Below are experts of layer 2 (counted from 0) of a mixture-of-experts language model. Rows are named router (the router's row for the expert), gate (a neuron's input weights, with its number), up (a neuron's input weights, with its number), down (a neuron's output weights, with its number) and show model dimensions 96-127. Each number is 50 + 10 x the weight over its row's rms, rounded and kept within 0 to 99.
Before each expert's rows: "gets" lists some tokens that make up at least twice as much of what it gets as of all text. This comes from a sample of Wikipedia text that the model never trained on. Tokens count by the router's weight.

# expert 4
gets: ".", " of", "9", "ic", ":", "ra"
router:48 44 56 69 43 54 49 51 70 40 51 51 63 53 43 61 60 51 55 39 51 48 62 64 51 45 42 50 59 38 28 42
gate0:46 56 45 47 47 52 45 63 42 61 39 49 45 36 38 36 34 51 37 44 58 52 59 61 49 38 47 39 41 31 49 58
up0:46 59 23 48 63 42 64 52 48 49 68 36 49 54 48 51 40 52 74 39 42 63 68 66 49 51 46 36 53 54 44 53
down0:49 43 43 56 59 51 54 52 51 68 66 44 43 53 32 54 75 59 51 57 36 45 50 34 39 60 60 44 64 60 46 36
gate1:36 51 52 40 41 62 45 36 54 53 50 47 58 66 49 54 44 54 54 54 62 57 48 38 52 34 52 56 51 47 46 41
up1:51 51 47 46 61 60 61 73 57 67 48 44 29 34 52 49 44 52 59 57 45 46 41 67 56 53 36 42 56 49 48 49
down1:56 55 50 46 57 57 49 64 35 37 63 63 40 52 44 46 45 57 52 53 54 48 53 52 51 41 49 35 24 64 67 57
gate2:56 45 62 37 41 77 52 63 48 34 70 31 54 49 43 52 46 45 44 51 41 54 44 45 57 52 44 29 52 59 55 40
up2:56 44 25 49 39 49 45 47 54 59 54 61 54 48 41 38 59 56 45 26 36 65 69 54 45 69 42 56 36 45 35 53
down2:49 63 51 37 38 38 38 42 34 61 62 62 62 46 40 46 40 53 61 39 47 35 50 39 42 34 51 51 55 37 47 45
gate3:30 34 38 54 62 38 55 50 54 67 38 42 63 71 64 37 49 48 34 35 60 70 48 41 46 60 53 63 57 50 45 46
up3:56 54 29 60 56 56 45 71 57 51 53 57 41 48 54 54 30 63 51 33 55 48 58 49 58 42 48 42 46 55 53 52
down3:40 39 44 56 62 57 55 57 53 52 44 53 47 42 44 52 59 60 36 40 50 40 65 42 50 51 70 55 51 56 52 42
gate4:40 54 42 55 62 49 44 40 51 58 50 42 54 54 49 32 48 58 55 47 43 68 48 25 62 62 52 47 69 42 61 43
up4:57 43 54 49 44 49 61 45 63 53 60 43 53 48 29 51 59 58 38 44 42 39 31 30 65 68 54 49 53 40 38 54
down4:45 37 50 55 45 62 45 33 54 43 52 39 65 50 51 46 43 37 51 60 55 54 46 62 40 55 54 46 29 54 61 44
gate5:62 41 57 68 58 62 32 60 44 52 59 53 54 53 44 47 54 47 67 61 50 51 40 65 54 70 50 58 59 49 45 43
up5:61 46 46 49 43 38 56 62 45 58 42 28 48 45 58 57 58 55 56 40 42 66 52 57 48 62 48 69 32 55 33 52
down5:28 54 38 42 57 66 49 63 55 51 46 54 55 58 57 39 47 68 48 52 42 44 43 67 36 73 43 35 68 41 52 61
gate6:61 49 46 32 45 48 44 46 46 73 33 52 60 38 43 59 55 48 50 61 56 33 54 38 46 59 57 72 55 49 55 32
up6:56 43 33 49 75 32 56 36 31 54 58 46 64 38 53 43 56 56 64 47 45 35 48 76 67 51 46 66 41 59 41 53
down6:58 57 42 37 54 56 54 60 45 46 40 31 43 42 56 42 65 56 36 70 31 55 43 53 37 48 43 45 56 63 55 53
gate7:54 28 44 30 62 46 40 76 52 41 52 42 50 43 47 39 58 52 56 49 56 24 43 43 61 65 61 54 31 59 65 37
up7:49 59 42 50 48 48 56 38 64 59 46 37 58 68 53 60 42 32 56 53 60 72 63 47 48 35 43 42 46 53 41 48
down7:39 59 44 53 56 60 48 48 55 51 67 45 60 43 38 54 49 58 63 32 36 46 46 63 46 59 52 48 37 56 46 56
gate8:50 41 57 57 61 61 36 60 55 53 54 60 51 46 54 46 43 60 35 65 46 51 37 42 54 55 52 40 42 32 43 64
up8:55 46 66 61 54 59 45 53 57 45 60 40 54 53 68 45 61 49 43 52 59 40 66 64 32 54 46 61 52 62 40 31
down8:32 60 42 47 40 56 67 47 49 52 60 44 40 48 55 52 42 63 56 56 58 51 65 56 40 49 45 56 61 42 51 49
gate9:52 51 42 44 44 39 62 54 37 64 46 53 53 51 45 50 54 48 53 42 52 37 40 60 49 45 50 65 36 39 46 48
up9:45 49 45 47 65 32 69 28 51 49 52 48 36 50 55 63 58 48 59 47 49 57 58 56 65 50 45 51 47 51 50 38
down9:62 50 63 42 43 55 48 37 44 60 32 43 47 56 54 43 57 34 43 50 45 35 58 35 32 46 56 48 54 57 41 46
gate10:57 42 51 42 56 36 58 75 58 40 54 54 58 42 50 48 73 47 36 54 73 43 23 53 52 46 53 52 58 62 54 43
up10:46 43 49 55 42 38 39 57 51 47 59 53 68 55 46 57 38 41 36 56 32 65 56 49 55 45 57 50 43 54 46 34
down10:57 36 53 46 58 43 60 72 51 48 42 26 51 38 45 55 50 60 40 55 49 51 24 75 56 47 59 47 66 45 51 60
gate11:41 52 54 45 65 38 34 61 30 68 62 65 59 46 11 56 42 42 57 55 57 49 40 56 58 44 42 54 61 61 46 65
up11:67 51 43 39 32 62 67 39 59 48 53 67 51 47 53 64 46 46 50 60 66 51 38 53 47 46 51 56 54 76 61 52
down11:55 58 54 49 73 37 63 44 52 67 45 66 52 49 58 63 44 47 42 44 54 47 41 62 42 56 39 54 60 61 47 46
gate12:51 54 65 63 34 67 44 36 50 61 62 63 50 51 54 54 40 41 48 54 38 64 48 38 44 53 48 72 68 51 36 41
up12:34 38 39 63 59 47 61 65 47 66 46 39 42 63 61 42 43 52 51 38 34 47 45 42 46 38 39 44 60 49 57 52
down12:60 57 48 37 40 39 40 37 62 44 47 47 36 52 53 56 38 42 62 52 54 46 31 52 55 49 48 38 59 75 51 60
gate13:43 42 56 59 61 41 43 64 54 48 51 51 41 59 49 50 46 61 52 43 69 56 60 51 57 52 55 34 33 47 63 54
up13:39 56 47 50 73 48 43 29 56 56 34 28 45 56 59 49 56 34 62 45 54 48 54 60 48 29 47 66 58 41 36 60
down13:50 40 42 50 36 37 56 49 56 42 41 48 61 45 58 44 58 58 47 57 62 57 42 47 63 53 64 55 56 65 47 52
gate14:59 44 47 42 51 42 36 56 58 48 67 43 45 49 54 54 55 63 50 43 62 71 47 63 44 31 59 37 57 51 59 33
up14:52 46 64 54 58 64 30 63 45 80 55 51 46 51 59 48 55 52 48 55 37 43 50 62 49 51 53 54 47 44 39 59
down14:41 64 35 43 48 68 55 60 55 54 43 47 59 38 53 48 54 48 43 37 47 36 59 51 68 48 40 45 52 58 51 63
gate15:54 53 54 28 58 38 35 60 55 47 48 35 62 41 42 53 53 49 47 45 58 64 57 36 47 58 29 61 41 50 44 52
up15:52 39 45 41 40 63 52 60 57 51 49 52 42 52 55 42 47 50 64 58 52 45 48 53 40 55 60 48 31 58 47 51
down15:65 58 36 65 47 59 51 39 55 55 52 81 59 55 45 45 46 27 49 57 62 61 43 67 43 46 61 43 31 39 49 47

# expert 0
gets: " and", " C", "3", " s", "==", " S"
router:51 60 52 67 54 53 49 40 55 37 48 41 52 60 51 47 42 70 46 47 60 60 54 43 52 61 32 50 54 31 41 51
gate0:54 70 56 41 50 47 43 53 64 42 46 62 46 63 49 64 48 46 71 56 57 56 56 49 62 64 56 67 44 47 65 40
up0:46 63 55 57 63 69 35 65 48 53 59 61 59 58 38 51 46 46 62 60 36 48 66 51 59 56 59 52 67 50 56 62
down0:49 57 64 40 61 48 65 55 58 68 39 38 59 51 42 45 59 45 44 42 42 45 61 40 49 65 42 62 43 35 47 45
gate1:57 33 52 52 53 55 61 36 64 66 62 60 40 44 56 55 35 61 49 48 36 48 41 60 52 48 34 62 32 51 50 38
up1:30 46 68 59 38 44 20 68 52 57 53 44 41 63 43 39 46 64 32 56 39 32 44 48 53 43 39 48 49 40 46 57
down1:54 47 78 61 46 42 49 45 36 44 51 39 47 48 53 57 40 56 48 53 50 53 49 53 60 28 51 61 48 56 36 44
gate2:62 47 67 43 58 45 49 47 32 43 44 69 38 54 41 62 60 51 58 63 42 47 49 58 44 53 70 44 40 55 35 58
up2:50 62 65 60 65 48 46 49 51 49 58 53 57 58 68 47 37 48 35 68 61 51 48 38 42 51 28 44 31 90 62 45
down2:70 45 61 42 54 62 47 60 47 59 41 25 33 49 46 53 64 46 39 40 45 43 59 56 28 57 67 52 49 56 47 58
gate3:52 39 44 61 46 43 41 73 47 40 57 58 44 57 52 43 39 44 58 30 56 45 36 41 61 46 56 48 47 45 52 42
up3:71 47 59 66 68 48 48 44 59 63 51 54 73 30 49 44 81 52 54 40 62 42 66 31 51 42 31 47 58 48 49 53
down3:41 48 67 35 63 56 51 34 55 51 40 54 57 44 44 31 48 56 40 41 56 40 42 64 48 56 37 67 46 51 71 50
gate4:49 43 54 64 55 48 57 45 41 28 42 54 46 58 46 27 31 58 48 66 49 41 48 44 44 44 45 66 51 32 59 51
up4:47 66 46 38 54 34 56 50 52 62 57 54 48 47 43 57 38 56 46 42 54 55 45 28 46 58 46 41 27 51 46 64
down4:47 39 57 64 43 49 55 54 47 52 59 55 42 51 63 57 67 39 56 36 50 59 39 43 48 48 40 47 58 43 44 63
gate5:46 54 66 63 53 51 55 44 51 47 54 42 47 43 45 57 48 53 44 58 52 37 53 47 51 31 48 56 63 50 40 61
up5:30 55 62 47 43 47 51 50 45 57 60 50 54 58 51 63 51 41 63 59 41 47 52 48 44 40 41 55 36 48 40 45
down5:50 60 65 51 45 34 43 65 52 37 37 42 55 47 43 57 48 52 56 40 43 44 60 49 60 56 52 60 48 59 57 42
gate6:50 50 68 50 70 39 45 28 55 54 52 63 54 25 52 33 40 50 37 36 42 54 57 27 57 32 51 47 53 49 38 55
up6:22 56 55 47 37 61 41 28 50 48 67 54 62 44 59 41 62 48 34 52 68 46 39 57 32 26 58 55 62 46 53 46
down6:52 42 49 60 52 41 53 26 51 65 70 32 61 58 41 46 47 53 60 49 37 48 42 48 31 50 51 30 40 52 58 54
gate7:67 36 61 35 49 54 60 51 63 45 44 49 41 55 62 47 63 60 65 41 51 65 52 50 48 40 49 42 48 62 37 56
up7:41 59 43 41 43 49 61 46 61 51 45 57 44 61 66 55 43 47 50 54 65 30 54 62 41 58 74 51 41 66 45 36
down7:46 51 48 44 69 44 64 54 50 37 43 61 60 46 66 51 60 46 49 38 56 51 58 50 47 37 53 48 52 50 52 54
gate8:51 47 43 56 45 41 56 59 50 31 47 46 42 58 52 52 66 33 43 37 50 40 56 56 51 33 32 64 44 59 53 58
up8:49 49 45 47 46 53 51 31 55 53 80 62 37 34 39 52 42 62 38 35 25 42 55 56 40 65 35 51 34 57 44 62
down8:48 36 63 55 57 52 43 40 53 47 56 58 34 29 34 42 50 42 62 41 48 62 71 50 44 60 62 43 25 48 32 57
gate9:49 50 30 54 62 37 56 45 33 43 41 70 54 48 33 57 58 48 69 52 49 49 56 45 56 52 51 47 59 31 54 51
up9:14 40 57 49 59 51 48 44 56 51 66 59 61 60 44 54 53 56 43 45 47 45 45 44 61 61 42 48 50 50 50 54
down9:62 52 61 33 50 44 49 69 56 56 45 43 61 34 55 44 71 53 49 55 53 37 34 44 55 35 42 61 50 62 47 38
gate10:53 39 47 48 65 40 26 65 31 42 69 40 50 51 50 47 55 49 59 50 52 60 45 46 47 59 50 57 45 46 57 43
up10:45 44 52 66 43 43 45 66 46 35 43 64 51 49 55 48 53 42 53 42 51 50 39 49 49 73 74 40 41 41 38 68
down10:57 61 52 36 45 70 57 42 51 52 47 47 41 27 56 61 54 51 49 65 48 49 46 51 38 40 47 47 45 61 35 53
gate11:49 42 52 59 61 55 49 50 38 59 41 49 51 62 30 40 50 57 48 50 36 47 52 46 51 51 53 39 33 31 51 30
up11:36 54 57 47 36 46 35 57 38 36 56 44 61 50 47 50 52 37 58 52 42 62 74 37 45 60 38 53 52 63 33 65
down11:38 46 63 51 44 40 66 42 42 59 38 36 57 66 44 46 51 51 48 49 59 42 56 59 43 58 45 59 42 45 47 40
gate12:55 47 57 41 59 40 39 44 55 40 29 41 66 42 57 41 50 59 39 48 56 52 63 59 70 58 42 61 49 67 50 68
up12:45 46 45 62 47 39 66 62 46 43 54 34 39 43 46 52 53 53 53 60 39 46 53 37 39 63 50 54 65 54 37 39
down12:52 65 57 53 39 54 53 67 32 73 38 76 37 37 36 56 37 49 43 44 43 54 65 38 49 42 49 49 71 43 56 57
gate13:64 44 63 53 44 61 52 56 51 53 49 42 63 30 50 35 48 41 58 50 45 53 53 51 36 43 37 68 48 40 32 34
up13:39 40 53 38 54 50 44 51 52 67 68 52 52 44 42 58 59 34 48 47 47 44 42 50 59 48 31 51 44 34 48 63
down13:41 83 62 55 36 56 67 32 47 68 60 53 45 64 51 49 55 56 54 47 35 53 54 48 44 48 62 43 39 43 43 57
gate14:50 48 54 55 48 54 43 59 42 47 64 62 43 51 56 44 59 53 44 38 52 23 43 54 54 60 30 41 49 43 55 41
up14:37 68 56 39 48 53 55 41 50 49 32 59 52 44 50 51 46 38 62 32 65 47 38 62 60 38 56 38 70 48 62 44
down14:61 47 38 52 48 48 53 45 38 44 58 51 50 39 46 43 50 47 53 55 68 61 47 51 44 56 48 72 48 51 64 49
gate15:50 42 53 41 45 45 38 49 42 49 46 67 36 51 47 48 58 39 35 54 61 54 35 57 49 26 59 43 75 53 63 44
up15:50 36 54 54 53 48 53 49 55 58 34 45 57 65 51 38 51 70 52 48 58 56 52 55 60 54 67 31 47 56 40 42
down15:58 53 39 49 61 52 49 56 40 58 42 55 41 46 46 43 62 49 46 51 67 48 63 24 47 48 57 43 32 71 56 45

# expert 3
gets: " |", " that", "\n", " The", ")", " which"
router:44 47 49 33 50 43 45 43 75 36 53 54 69 54 43 72 47 61 54 59 66 61 43 42 39 54 32 45 54 55 32 44
gate0:53 54 51 48 52 44 55 61 51 54 55 56 49 62 48 58 53 62 60 62 46 50 43 39 53 53 52 45 53 49 42 50
up0:39 62 54 55 38 47 40 50 47 70 78 51 48 44 40 43 34 66 38 52 52 59 40 27 61 31 47 39 52 56 65 47
down0:46 56 34 39 36 57 48 54 40 59 64 48 47 53 57 52 55 64 43 68 65 50 47 58 49 63 50 28 54 51 39 43
gate1:61 60 47 51 45 55 56 63 51 58 48 39 57 44 63 41 45 51 32 62 44 46 61 39 50 56 63 50 68 52 59 64
up1:37 68 53 63 43 64 47 42 53 56 51 57 63 60 40 55 62 53 62 64 28 35 50 48 58 67 46 53 35 61 40 58
down1:52 61 45 49 60 52 43 58 47 64 41 64 63 71 53 54 41 73 44 50 47 43 45 49 36 43 61 43 43 73 56 41
gate2:48 48 48 62 49 55 50 66 58 70 67 41 60 44 45 63 68 63 55 57 56 48 67 48 37 54 30 52 57 32 35 37
up2:52 48 48 60 49 43 54 77 49 55 51 54 47 36 38 39 56 25 51 30 41 51 46 56 30 62 43 49 56 54 52 59
down2:47 37 41 36 59 33 57 50 50 43 58 60 55 59 62 31 43 29 68 51 58 52 54 48 37 45 66 52 43 36 40 72
gate3:42 64 64 55 50 53 62 35 42 39 41 37 35 72 48 48 32 51 33 29 64 51 53 44 60 41 51 49 67 43 51 44
up3:57 40 63 49 48 62 43 61 66 56 29 65 43 48 43 59 48 49 52 39 51 34 52 43 53 23 54 42 49 63 38 27
down3:49 50 64 26 50 50 51 55 58 69 47 40 46 64 40 53 51 40 60 63 38 39 58 55 48 46 39 44 49 45 40 44
gate4:44 57 55 45 36 48 58 40 33 43 34 33 39 54 58 46 58 55 59 40 53 51 46 52 44 69 54 66 39 46 54 41
up4:48 59 54 72 43 55 59 29 42 57 63 50 55 43 40 63 44 59 74 81 44 21 43 50 65 80 63 41 68 47 46 52
down4:34 42 46 72 51 32 67 53 40 44 40 62 47 33 59 44 63 54 32 74 67 46 34 69 41 62 44 40 48 53 48 33
gate5:56 46 51 56 42 42 52 63 26 55 49 61 34 34 37 48 53 54 57 39 43 63 46 58 40 46 41 60 58 61 53 47
up5:48 63 50 56 45 60 54 51 58 36 53 56 64 57 67 65 44 56 50 42 48 40 40 37 54 52 57 39 36 53 42 47
down5:52 53 47 56 44 30 61 50 49 37 52 47 39 61 51 52 63 53 52 55 41 68 50 33 50 56 47 39 40 59 49 61
gate6:52 67 48 57 41 59 29 54 43 70 18 41 42 48 62 49 27 52 63 71 49 42 44 49 43 67 58 37 56 38 53 51
up6:44 51 54 32 54 60 59 49 51 45 58 54 43 50 61 48 61 50 32 48 54 59 59 57 52 37 54 52 56 56 78 36
down6:56 56 53 50 56 47 63 54 59 26 31 62 61 57 46 42 48 44 49 60 55 29 49 31 48 59 51 61 55 43 66 63
gate7:51 40 58 47 67 43 41 44 35 37 56 49 55 34 23 39 37 47 41 67 46 61 55 53 54 57 47 50 67 47 26 60
up7:48 64 75 37 43 48 49 56 55 46 40 42 56 34 67 42 60 52 50 32 52 44 43 53 44 52 60 53 47 78 36 43
down7:36 71 51 41 53 48 30 50 55 53 50 55 55 46 42 61 65 63 48 48 60 62 58 42 39 48 66 63 58 41 42 42
gate8:46 66 45 56 54 45 44 63 59 54 51 42 47 53 59 53 60 64 45 38 42 60 45 38 37 53 71 46 54 38 48 42
up8:45 40 57 31 45 45 33 64 45 42 49 32 46 43 62 56 35 56 46 50 39 32 50 47 58 41 60 66 50 50 54 36
down8:54 40 61 56 41 52 47 35 40 51 54 53 53 58 42 56 51 49 70 41 61 31 37 46 51 53 48 58 45 43 52 39
gate9:41 48 39 43 44 35 55 52 52 62 60 26 64 42 50 58 56 43 65 58 50 34 47 55 45 68 53 35 54 38 40 57
up9:55 60 54 39 57 25 45 44 38 54 58 40 63 39 44 62 43 51 65 40 68 51 37 42 51 65 37 65 52 29 43 50
down9:28 35 47 46 49 52 44 39 48 57 46 44 21 40 47 46 61 53 57 53 61 51 41 58 49 43 31 36 54 40 53 55
gate10:50 50 65 43 38 65 51 56 54 31 48 66 50 40 50 59 60 61 50 52 59 51 39 43 45 38 53 46 51 40 67 69
up10:48 55 40 55 52 51 57 54 32 43 42 62 42 30 38 43 50 43 56 63 46 48 46 30 44 55 57 39 52 56 46 51
down10:52 44 56 49 48 62 72 55 42 60 55 68 55 52 39 58 47 47 69 47 54 49 50 41 60 32 37 43 51 44 50 53
gate11:50 50 39 44 62 54 51 63 49 59 53 56 65 22 52 34 59 50 63 47 42 51 40 63 45 43 54 67 67 32 53 76
up11:32 48 63 64 43 37 39 43 48 50 49 46 43 78 40 37 32 38 50 74 66 48 55 46 61 40 45 32 46 59 43 44
down11:44 65 52 51 60 50 61 54 57 63 71 42 58 43 28 44 51 45 63 60 54 67 51 55 62 58 43 43 70 48 60 46
gate12:52 48 42 36 43 36 50 59 52 48 55 55 47 52 53 36 57 57 62 37 65 63 60 45 39 32 75 65 43 49 52 46
up12:63 52 56 28 60 42 56 51 62 57 57 65 47 49 60 37 58 51 50 64 51 52 53 45 42 47 68 52 44 45 47 45
down12:59 35 66 52 43 50 79 61 48 40 42 44 37 44 47 61 67 50 49 54 38 61 37 38 68 46 49 33 48 57 59 39
gate13:37 59 56 43 57 65 46 73 32 56 56 47 43 45 51 50 43 49 53 42 74 51 68 45 32 49 47 42 49 52 49 48
up13:53 46 52 49 55 55 46 56 42 51 51 51 36 51 70 64 47 62 46 50 57 44 42 24 59 59 60 38 58 62 53 53
down13:67 42 41 53 63 69 49 47 76 69 49 57 38 56 35 40 52 32 62 42 56 57 36 55 54 48 39 67 62 62 54 51
gate14:54 58 47 46 47 46 51 37 52 46 44 36 45 39 52 61 53 39 56 43 64 40 54 77 54 52 51 65 47 39 56 52
up14:56 48 45 53 48 44 57 50 33 58 62 53 63 53 49 50 55 55 48 36 59 71 53 37 39 38 51 52 42 59 34 49
down14:78 42 59 42 47 30 42 38 50 27 48 53 48 68 48 58 55 48 35 57 53 60 49 61 46 54 31 31 58 52 62 43
gate15:53 59 51 55 39 44 53 54 33 68 31 63 56 77 49 45 54 35 54 47 40 59 43 40 57 47 57 46 48 31 56 52
up15:44 63 56 36 56 51 58 34 53 44 47 48 56 53 48 43 65 51 54 43 49 40 53 61 62 49 19 52 57 46 58 45
down15:62 50 46 31 62 42 47 59 39 52 46 52 52 40 34 51 38 58 42 59 53 46 64 60 51 65 68 51 50 41 49 05

# expert 6
gets: " (", " h", " in", "a", " m", "\""
router:57 52 46 46 45 52 61 55 50 46 43 48 58 44 37 51 40 67 68 55 69 62 53 54 40 68 46 53 52 43 40 57
gate0:40 53 44 50 48 44 39 41 60 43 47 71 68 58 48 50 36 49 53 65 51 38 80 52 70 50 32 45 38 46 52 49
up0:36 59 54 24 40 49 41 61 41 50 40 68 43 44 49 64 54 51 47 48 49 29 42 39 55 42 53 50 36 57 56 52
down0:50 47 51 41 60 30 39 53 58 64 62 46 23 47 60 54 79 48 44 55 44 37 44 54 47 49 58 54 34 51 35 51
gate1:73 65 54 44 64 63 36 38 57 54 57 41 58 69 58 51 59 49 39 50 29 40 35 46 53 46 50 47 50 63 50 57
up1:43 27 64 48 45 55 74 39 58 46 61 62 57 53 43 41 46 57 40 42 53 52 47 60 34 41 38 49 47 53 47 57
down1:49 56 52 52 62 49 74 52 51 66 59 36 58 54 47 54 49 42 51 46 49 47 62 51 49 43 49 64 51 54 44 37
gate2:50 65 47 54 33 39 35 57 44 49 55 52 50 48 43 43 56 62 52 56 46 53 58 34 51 34 44 51 53 52 48 49
up2:59 37 51 44 53 40 41 61 33 55 58 32 60 44 38 33 44 44 43 32 40 47 66 40 54 57 49 47 49 54 34 37
down2:53 50 53 39 48 49 34 77 50 52 47 45 43 61 60 36 47 50 67 59 59 54 84 41 64 52 62 28 57 55 44 40
gate3:51 55 41 35 51 35 42 52 45 53 60 52 42 41 54 62 46 37 40 43 35 50 63 26 45 56 51 47 72 61 60 63
up3:42 41 56 35 63 33 36 53 53 53 63 48 69 51 68 55 41 46 45 30 56 62 52 65 45 52 36 50 63 66 44 76
down3:42 47 57 62 41 53 43 62 41 54 68 74 39 49 52 70 61 41 63 41 49 45 29 47 61 38 46 48 48 50 63 40
gate4:53 44 36 56 37 55 48 52 61 38 73 45 46 44 37 67 43 64 31 53 56 48 32 46 38 56 38 64 62 48 42 52
up4:51 50 46 74 52 27 49 54 48 56 49 35 55 41 47 40 47 59 49 48 35 51 44 49 41 40 39 56 49 45 46 48
down4:46 50 42 62 56 50 62 38 36 49 62 43 63 53 41 41 51 56 67 42 40 56 44 40 45 63 42 45 48 34 38 35
gate5:50 54 25 44 77 49 66 72 42 57 62 34 51 48 53 45 44 77 43 46 50 43 30 31 49 46 53 66 51 48 60 45
up5:57 56 40 44 49 38 64 50 37 39 57 56 35 50 51 48 49 45 76 49 73 32 50 34 65 62 44 26 49 61 57 64
down5:32 41 42 51 54 57 45 64 61 50 35 48 42 37 33 44 66 47 44 39 40 51 58 59 56 51 35 53 58 31 63 49
gate6:50 46 52 44 49 41 58 64 56 39 51 37 59 37 37 55 50 53 45 55 48 57 32 58 26 46 44 58 39 62 41 43
up6:29 54 63 42 66 53 56 55 28 45 34 73 58 57 48 41 66 58 55 56 66 74 34 55 70 43 34 54 59 39 74 55
down6:40 65 55 49 45 51 63 47 74 46 64 52 50 56 46 60 60 50 63 47 48 58 47 52 56 34 44 48 37 48 64 81
gate7:23 70 58 51 40 46 35 48 47 44 39 49 51 36 31 48 53 55 29 55 61 42 48 67 41 51 44 48 48 46 49 43
up7:59 66 49 57 49 77 40 55 41 53 53 63 50 60 51 48 43 55 48 35 67 54 57 42 70 58 28 55 51 43 43 52
down7:39 56 51 52 14 68 62 37 59 32 75 49 47 52 55 50 47 43 57 58 51 35 54 50 39 39 24 60 56 60 30 81
gate8:60 56 58 75 55 29 52 48 68 56 61 42 58 61 47 64 48 44 39 55 52 41 62 44 50 49 39 32 33 53 52 60
up8:61 39 56 42 54 59 62 48 53 63 57 60 42 52 53 31 46 45 59 72 31 39 49 40 47 60 36 37 47 37 41 45
down8:48 48 44 41 42 36 48 69 58 66 57 46 64 50 45 36 59 51 46 58 53 51 47 54 48 59 28 43 48 49 61 59
gate9:69 48 56 51 63 55 53 46 45 29 54 50 31 31 38 39 48 65 66 47 60 46 64 52 65 36 30 47 49 49 48 47
up9:65 51 53 57 55 50 46 59 57 56 64 49 60 53 48 34 52 40 51 54 53 49 47 38 41 44 49 49 44 68 67 61
down9:40 30 41 63 42 55 47 51 41 53 57 50 80 49 37 69 60 51 53 50 64 47 47 47 50 61 66 62 44 53 39 60
gate10:67 50 41 53 52 53 38 46 57 49 46 54 45 60 53 37 44 54 42 62 47 71 45 53 47 32 45 50 52 55 60 50
up10:44 58 42 27 64 50 53 54 48 42 42 24 24 53 44 44 52 48 61 42 55 55 39 60 48 48 45 47 36 65 62 63
down10:66 40 53 66 48 64 63 52 45 37 57 49 42 49 52 59 62 48 60 57 73 58 31 44 58 68 53 41 49 42 47 47
gate11:59 55 65 42 47 41 35 61 48 63 41 44 56 42 69 50 56 38 51 58 60 60 47 52 46 59 49 49 66 53 47 56
up11:63 40 61 41 51 51 43 54 50 41 53 66 50 43 64 68 36 57 55 58 49 28 44 64 60 63 43 20 26 50 63 61
down11:44 43 58 49 41 29 59 59 42 60 40 52 48 45 34 50 51 44 45 59 59 37 34 53 53 51 59 42 58 61 44 58
gate12:71 23 36 54 51 61 39 56 64 56 56 69 41 57 42 52 58 69 42 33 60 54 45 48 60 47 54 47 48 44 55 47
up12:63 46 48 61 52 51 65 56 33 63 56 39 48 59 57 52 46 55 39 40 54 44 40 54 52 36 43 49 49 28 67 60
down12:57 52 42 48 65 39 27 48 54 71 48 61 53 54 39 42 40 57 42 48 51 40 45 58 43 37 36 49 47 53 48 44
gate13:58 43 51 65 39 35 43 48 44 38 57 68 41 52 47 54 52 40 38 52 59 35 47 29 43 44 32 53 31 68 39 50
up13:49 63 48 54 42 52 64 43 41 53 49 41 71 37 23 30 52 14 49 46 48 59 64 68 51 36 67 59 61 63 51 50
down13:53 60 37 42 46 51 49 52 32 44 43 46 46 55 57 46 34 52 62 47 64 56 50 63 43 42 55 61 47 39 55 57
gate14:34 51 46 58 73 42 56 46 47 61 47 32 54 53 47 72 35 55 64 39 51 40 63 48 37 45 53 44 57 25 61 35
up14:43 47 46 50 53 76 61 41 38 51 33 46 43 42 44 34 56 55 49 32 43 52 61 47 56 79 41 45 39 46 63 29
down14:59 55 44 58 51 44 53 52 45 62 43 53 33 52 33 63 45 56 45 46 68 50 82 42 48 50 41 47 44 38 66 36
gate15:40 49 42 48 33 20 50 32 56 40 35 45 42 47 57 50 55 48 58 44 59 61 57 31 46 40 32 43 54 47 67 40
up15:46 46 60 34 62 41 49 47 60 47 53 63 56 47 59 50 56 59 43 37 40 43 51 59 58 46 45 58 56 32 50 57
down15:60 64 52 60 45 58 53 46 34 48 40 50 51 62 49 42 49 46 56 52 46 56 36 32 69 33 36 57 59 48 59 53